Experts of a small language model: 10 layers, 128 experts in each of 5 layers.
Below are experts of layer 7 (counted from 0) of a mixture-of-experts language model. Rows are named router (the router's row for the expert), up (a neuron's input weights, with its number), down (a neuron's output weights, with its number) and show model dimensions 0-191. Each number is 128 + 24 x the weight over its row's rms, rounded and kept within 0 to 255. Numbers have three digits each.
After each expert's rows: "mostly gets" lists some tokens that are sent to it at least half of the time. This comes from a sample of Wikipedia text that the model never trained on.

# expert 33
router:127083115135091132129138124119132102153132138164132137157090143144113112138150110175117097130098126155169123140154094146157149105173094138132078119194163173105168162139145096119119111137097139157126110126126124156127173145111105145143131091119121088084120103108170119116157126097117120123156078104105178102134164159140123167116145111111082147130153130081115135113104158103090118092085131110137142096145151093113122150156118164137172116106104103188144146133145099176112125128134121126129130124121131150140109149117131127128134108114119116159144169105110156164117101113121147126
up0:117165113158149132114144135117140127143131146153098143102073092133096123131100144139159135123156158125146173140088140116118142148149075151134145139100117148091124154135133142083158159140097119101104081154145132125141161127105115142094121154118137115161077120118150110128177157123098123159115120100152172162125113100126156140101098164096119121168113150148079136136086099140129124134161090172120091120152118130092098137100094131146127119148118115128078160111140115112163115110157131124116130072198163125111107102073148124146131112139118137129164126164099115137138144117127112105
down0:165141129085147085135129152081125115151152159119164122157162139127096112148119129158139121118135109121134130117119147141148126124149119096096146153122114130137116167153122127136107151141086154195135159179133108135111129098130134115054163161134105131133146152124133145100063154125101131136123119162155103145132114134117080142115139134136142080122126099088129125097094081086108119134140167140129148166129136120139128129102170113159121122099128116118121167133130103191114106147135135136161125147128146145135087111076094138107110131108097187136160119142166111112126108147087079127
mostly gets: " un", " en", " dis", " En", " ref", " rec"

# expert 97
router:142094113131122118127108130097156140112109131132118156154109096089118111146150104119130068139115151130134130168103104084111145093134163135136129077155128120124162152135131118144111121109155161102134109123155127149113118130109130115131139109108149139135107118192108140178134168097133149162102122157156109157109118191099152100110150120089142099140126150145129135164114138120128144108138114121121157107116110067122127117154079086140174138159161109146126078127106127121082092161114157149118125153130120118158153150094153129165081147110155097159161120102123123164104154110177101163
up0:149101099146098135150123100149105099125127122150085108101120116063160165098150132118140136132147120142156136111176108129158150123131119127166142122120123094104137132150098137106134084113143133135122136114150148116141131115124110087114090141104118146128136154142103160147134159146120118151085117126097116097133109162158109106097113139102175156156137147101128089110153114128147138065114104150178090120159060085109153135092094142113147121133122137149175123178113150107143100154126119101137110109150113111154180135113126107123151130117123130157135184145134104086160142061133110131
down0:154125143109128083127143148126135119119100148098091141130146148124111153098141185144114151143132143127124103140120114108150116107121115123120156132102128148145128120170117120168124146136116185142158139150116154084106128140127160137134099055148094132139088156122115173131148110144129092161144159141124111134143128119095131182070118134098137152138134132123116118120108105158171142122100153096102134143096165133113086115134164125120108114149120119135129142109091077126194138107096069102130150147104138139074111134129154185112115125118127200171167120116114112128144149117116109107
mostly gets: " &", " —;", " studied", ";;", ");", ":"

# expert 111
router:107156105102103146128119130117136139179107120121110112172121141155162130079145149089144131134146123094185178117126129112139178127103133130137140158115080089147129108118138112135095173087163128109096119100128165149130114113112144158137095136093141160110088121107167117124171148145139149083111113106130150154115116130112115116093099145157165163104106128153134156133139138111113148120118106145091130162137147164144133106117082112100123125137129124089150170163128180109191129123158113121129131143101127093170166105147180115130151135107151103109165144157118094130145110128110102126
up0:202125123114133148119097142104149091123132166147165133129168103129150137149064099110129131093137116119152087137075151128112111129143077067090109129148125137108107111085122103140101131116165169085130127135127122142118129138139090140133128087124142109107106145146112134161169127133122156133105122112132150164113135177123161143104147149128122142135109132177152113144084146142127178161113112172129145134151123127142087124127148098128136119160139131154124124073107140081113157111129119160122122122170128141127156097109125121085075104103154081151111127144146132098122131100093144149
down0:124175117117131156078132139150122099163078143136142115114120152133152098140118161139145106144142130116141172160159135120135123134119093128090137144128108086153117109185115110085091126091174101132139149118123184120115110122131140159097159123161139112118112138106111090113134095154131118104166118107139132096149173146116188139114105108108162141140110084150132145088124119128108129131125152157101106094138134136152108130133110121142126096141135128112142123132137125121151141164118143102116131141127104127104099125081108147122118113178159140079158179192087152081141139093080160155
mostly gets: " music", " politician", " songs", " education", " history", " television"

# expert 4
router:151128126116133164144132148105134135175151155184133151150116090115092158137110111141098147082120112142110149135162066139125143133112103115139156100133157086153168113132138148160115092130177143169122100109105137178136097140152166126100119110161108137132154120132099133135155107140107143125135134124107099101096100150090108109128134128120115108179117156134130152109074132125113133101085118153123138121136166135102093127156141169198095100168119129096119134136133140113114072164090148125139113152136098119138100146092080132098113136126115154142109118148096149141163123125131152094
up0:140131134118127150135100160152119114119115092150121122141132114121137143134129109149097087080147156131174131138107107134149156108104090148143104177137108148118169111125165162136099103091160146146076102109099127084186124132130117123100085107118127081115147124088102151109108156101121116041134117126147132111139123131137151140159090132145105139128129120125097127131091112099125161175102105117114117121123150156117120127129128109156109074142112109159135141157180090142131130121140096153137105130144096110156175141113141140195141100126168149170168111144115120116131160116132099129
down0:123142108164159140121137092100094146155129115151139084126150088144075165120123097104109143141100149104151131132114120151125114105126122139122144087130090166102122103142152130122159132135136137123113126107097116164151111107122071147136126083088148093149097126176164117114156077131092092145110165120109121143145110156134120139128118121112100138173097132167132098139137131113168143131084142121140123125077121157107137108144165116185136125147118097165146139138129151125095116137115124143094130169144124104158161185164127126151121147135174141102149146107071134113161073127107116115
mostly gets: " spent", "aged", " After", " February", " those", " ft"

# expert 88
router:122128132138111106128171167122114125154157150124143118096169164142085111177112107094100139118153132109128127074098138151142125133097183151092155128116191091129132116157112089105113099094097135102138135131130098148156132133138151134114135111107076110145123141132184128148149119104162124138149115160190114142097142108149126115103114125166133165176136118120114124156156142155132133128102106100142170129070126101086092108157116114148117132143155099144143116158101156157059163163128158135129107092117116138114133135149113113086130124130130125152138112130118140166093144124104121118
up0:136098137117089146122147098089154159133138133113195116157126160164117129134155171122128138145144116169143118066112122145162163111122140142138151114128091142130132174152116095155141118102187093126152119163118108103114123111107109081121104157138145169148080128099107136148153120134117112114156110115124137132090150139137161100156071149115118149126145160110122094083153103155092116096155112143101142106143135099119155164122116136116134079137112086114136122156147111135129123120148111124158168095111198087142109130103099099128142149103117127142101130085119155127132131112116160150
down0:150112143100133123083133141111159148128146150121153145163133125197091140162103120166156130071133142129144166085101168136116171102156128107143136151119153167134104116078118115103121118080112123158132116153140120126172111115148081107134151160183127151099111145113120095107088142133134116136126160099107109116104124131085154123189126135159127141112150119153089142135151173084107139125165122125112140114131114080135119102087112102123102152111129148090160108088088132135111157106121165139119113147129153168141146082155147116144100137166116113121102143129132136146138109107107132130
mostly gets: "',", " CZE", " POL", " AUS", " CRO", " ARG"

# expert 116
router:143084135150130132109125151166080084137131166149112109090156155098102126153120127126107125130143123110115166144140140094140117118096137120121137111152137117089136116129126109127120160115162097169143151164080154139127144146118168109158159106077137137128151142121136144178114135090118047165135106171139118163129154116112124136114146115134167083138110138133095131127127150103118141106116129115166139127115133115116081105155135135171159147115133118169127129152145157096114129139127160091095091123181061106120151157142149126073129129112149138105141129073149108114140145127084140110
up0:086135152151126118122188124088132121109168119136150114137166096150126145126179146164156152160138171111135082134142117126139126147119121100127145156103135162126138147132145082142129140114111128173108116123113133150130137080156147158150102162094127119108105103121117161141122146159166157131147085115087156177129127145166094096145123169134085138129118181106111130114132125139127165110101113146121124087152137141112136122122096153138102130102137166122138157138115127125129115084118083130112135136124142095123146146117114117160108098096045059143129143117118110148153143188134128128
down0:130133135122133142107123143138120138130165125124105158128116099140095124114135177172127147148170138137132133144128115080120094129175138131110134130093148156153167088112094096075131133158117110094109093114115145128134101152140079141157126129097120074123133151110087122115141141141083145156146124120079173106134128160120126150130118100158149132157186096085171097130148122107136102126080127113146140137146145102135123113140124137114066077147134069129156138103117159130186126105149128129099112149104152142135160094124141125119154144109097132096140118133130110166169164164113157125
mostly gets: " ===", "|---|---|---|", "|---|---|---|---|", "|---|---|", "|---|---|---|---|---|", "|---|---|---|---|---|---|---|"

# expert 71
router:110121148168108114122140123073099119165090097082127103137147094133134112103160129138147117126104122104112123150138140117160102135111086109142153168110159103080151110114077132118098119140133152150104137136106113116148178167104184094126120147156098130161117142141132175066113126096120128141108101170141132140096160150112110118119130146117119139090134129161106120128109109124115108112153116087071109148137142138153128180128117097173128142127089115175126101134086109161142096116111131127116161133125149143146148153118171088152090146147153152152154099143129135114097101145159117148
up0:135103138153163103132113129202096130133141111124096085130130113150158127151089114112088125136122121131116125135142156105105143170137151088184125135140124131116161123140132127142136173154114136131117112162137121130117142126112095124121121139112140133130172123137103118157110110141172088105142143108141148125131135146113136149133118181169128125117160088063126112125137144103165168168102134112127094068154133144120138157101150127137150088155118164182139157109117111119117118085105070124114121048148136096112142128128142139127131153121102127171080168132150142119112167119136153162
down0:150117105132128149093114131093158138106109146108130169078125130093120120144131108151126134125113110102127096131155144143079142118113130143135119079122144124102138107105143148122098155150153162168168114140154095125134127107131104138173113152144137124148134119148152157123109140155119126176119131121142146138163136144089117137104111163074089127141171156097124122126121170134098111143098154058118172122099118078118126125135087092093117173149128141110122105155156117121111139157172117125153134132093123123125129068120104144164195165151142101142161166127097124100088130104132113155
mostly gets: " South", " North", " New", " Central", " National", " Western"

# expert 52
router:145159138123121109095152115126140162152114138081108107168146120119130134117101122133150152118154150120152088137107072165138115137093116166148165147125111126170120120092159128132119104097116097140125109141117098153095102181113118104143104117074067135133133073112183116097127138071104149095130112104119162155142138120111107098102131139150173104114086117161149157111123131152123147138122132134163113147092119141126140143104166149156122148130112119084160144110120118117153126129148127135134136153113129088160175142138171147143111108107159151077153136155118104125139124156125189102
up0:139138126110130127116151150140128136087163109096164113148122152122138179140121131117142153135155135134114119128122134147138124099150128117133161151157079149127145126147168178123115106149125132138129090138105145157145155171103123128123115126122144117131153123073123137092052155086102142134154127150099093108108156160114116102112126101141113094148151166137130078130104129108160147145106127077108153139138130117093059167148116152139112113115169132114095103131101147101109115082175088123113181136123122124089184084101127123148118117157140133121129134105119177132163132166094126138
down0:105130106106130131152143125131139129162116159137121123128134165117083122119095173149129114120103116111115137144119137131103109159126093132093104062137147094147146116077087147128132140166130137139122127173112132168141194131110138142107129153127113094142099124106148119168109139140072185123149109135138117105153110144111085157140121075071118150131140182128127140148126128173159137152126173134141121086148100126154102123153133092117169115129133127132079133075163124126148154141160093120110126132150161084143138134113123164152150118084117100101141143119117129123139135116107130190
mostly gets: " season", " election", " final", " death", " Award", " round"

# expert 60
router:105096121111149093137111135150082126125123127128137123100087153098153095148102092115114176135118103167131111123170138132109125116082168135151104134163153117165164123130164171135096123091150102135106148133091122112158105134147141122102158107130152152139160140112175147130107159076125137105086107161115104143150152071122101124132096116109087117155109096135111176165099148112084118168114136166161149133107132152100131099160154108154120140150132166155091147127135129140103107138136172097106121098144101130119109120118118159141104124157111148152172115130114151126091148151117118095
up0:104140181110180125138145103132145131127121111144135135136140125100107145112159158186154141128137157141161125122121143136087142133098141136149086103106145111109123131102145126130122125135153099120103105154111107124128140092149054144134100115132140153107138158119133123109130096144128128144122127130116112097138085158113118127146097094138113145133139128109208146164062124064102099113127141161110133158113109151096166115110120111129096177111134088146124139119152153119136101152108080127115119146103110051144134091131088146172148112110123157146145176156128146139109135156130158123
down0:136110104135090116159125149104162177103123167151144110119141107142108100141153116127141162138106113127141128114100126154115153164126172159188154093097126106137139155141124097111138103112167088177146085142146125144152137121145107128133151114117105061127084102117118134132121118120119120153147120093108158144110116156157119125098158092162132121155086108118119162104134126157118096147094166109098168079109114139141107134148151124122086133155107127116116130079100094147164174143161103129123147166117152141118115162139106129133122122102115120068105134104106136188135128122136129173
mostly gets: " —;", "|---|---|---|---", " –;", "|---|---|---|---|---|---|---|---", " %", " Pts"

# expert 23
router:094147095090112127153112115174181116147087110123095132129117133124134101086152099136178105161122136137144135134115142137179133113095137159144158177164138111132144102146142140087155137123138091123126137128110140099103114144108141126130114153090125122150087121057121123112117140139144125058113126096128133155098130128112134093123119114132119121109096157152123171126162160165130131148113130145147116155112141173157145107108142144078143126155092088095146165166175119103160109180175113119108132112118129115179150107139154124163119127140138122107122111180127119138145115167112134146
up0:138117081139104155131092124088129130117126125122129133101113149137138099113139112153126155128145120134124097120142126177138156142093135122129139161097125150120125097124150104113160118134135098128120134160113149127136125150119118116191105124134106196095074101155177115175117129144131112123083090140138119170092134136174128152145145118153078091140101146110125098116116140103098137128157141115133127140176133145124129173119163143147095129158082168134100149128126176137112099184165119161121129120166117149134103141122135140128084147165124117078110129111159139138071136152129066132
down0:139164135095082143151153124115106156135137110087159150100155134138113136144113177102101188130112116103160092106145133096184116120126126123106090138112120141126127105066113126101129141196081115114145116148110101116157114165133168145091131125127126160142140138136130145127120121115131114110090132124128065121170126107148132143179130134094146163127123141154125070118143119147112111136143122136147130153114093108104147089130107132121117118092134114147152173118156133149119153122186140132161100117159124134118112140106101133101133078065115140106165156154167091131132138104141151125
mostly gets: " film", " album", " member", " son", " President", " General"

# expert 11
router:127132134131134156131140140124120107121179144148131143096119115120115152145156098108130142091112114122150128093087141118174161091134143163126139160147133129137084092140134122131110133120142125127113158167122124165166152153143107133097150171158121094163119119122119077136117130141075110079108099101146123086130146140145163135164083129118125132101161159100158084131155133090160144073158170119090132108160129065094129148109092124148099170091124139117128090150135101132111143115150148163137119114150160139108145142129120139103085137149122101106095111099138114137157183136102115109
up0:092132145182145157109176114115103108137105109156113103115125119106107123129127120147131157172082131110149156109141141144139164123144140103136118092070080141142155111113071123165169119172129132137153085156108152125138118150163138135118127097103172138129134125174129169087143130169104151106089130142094141128103093137108135176122120130142166103125092161144128113140160085127111149116168130142118103102099148134120113117082131147119117120128085093181103121115127122141173105118150094122124121114163127111151141093134137100135158149139138163123120177109158122131104143117163097114
down0:096105092137096124123138141115135131158141143156141152104147138096101169115132103126126096155124153123103147134108141151086149143139109170108106154142182133132187092122104151126104130132164120114096138095133110124174113134101127143174133126151083133125109163107104129127123153135101116111166096156132163148090143154109146067083130132117134109168099171128119170166128127146093109110161111095153133101120146092133137105137109159147077164134127124171125078119090118138135134149151152098154105139114177149116111096128117104105141126130139136141113144175132156100153113068132139141
mostly gets: " Loss", " Feb", " Apr", " Win", ")}"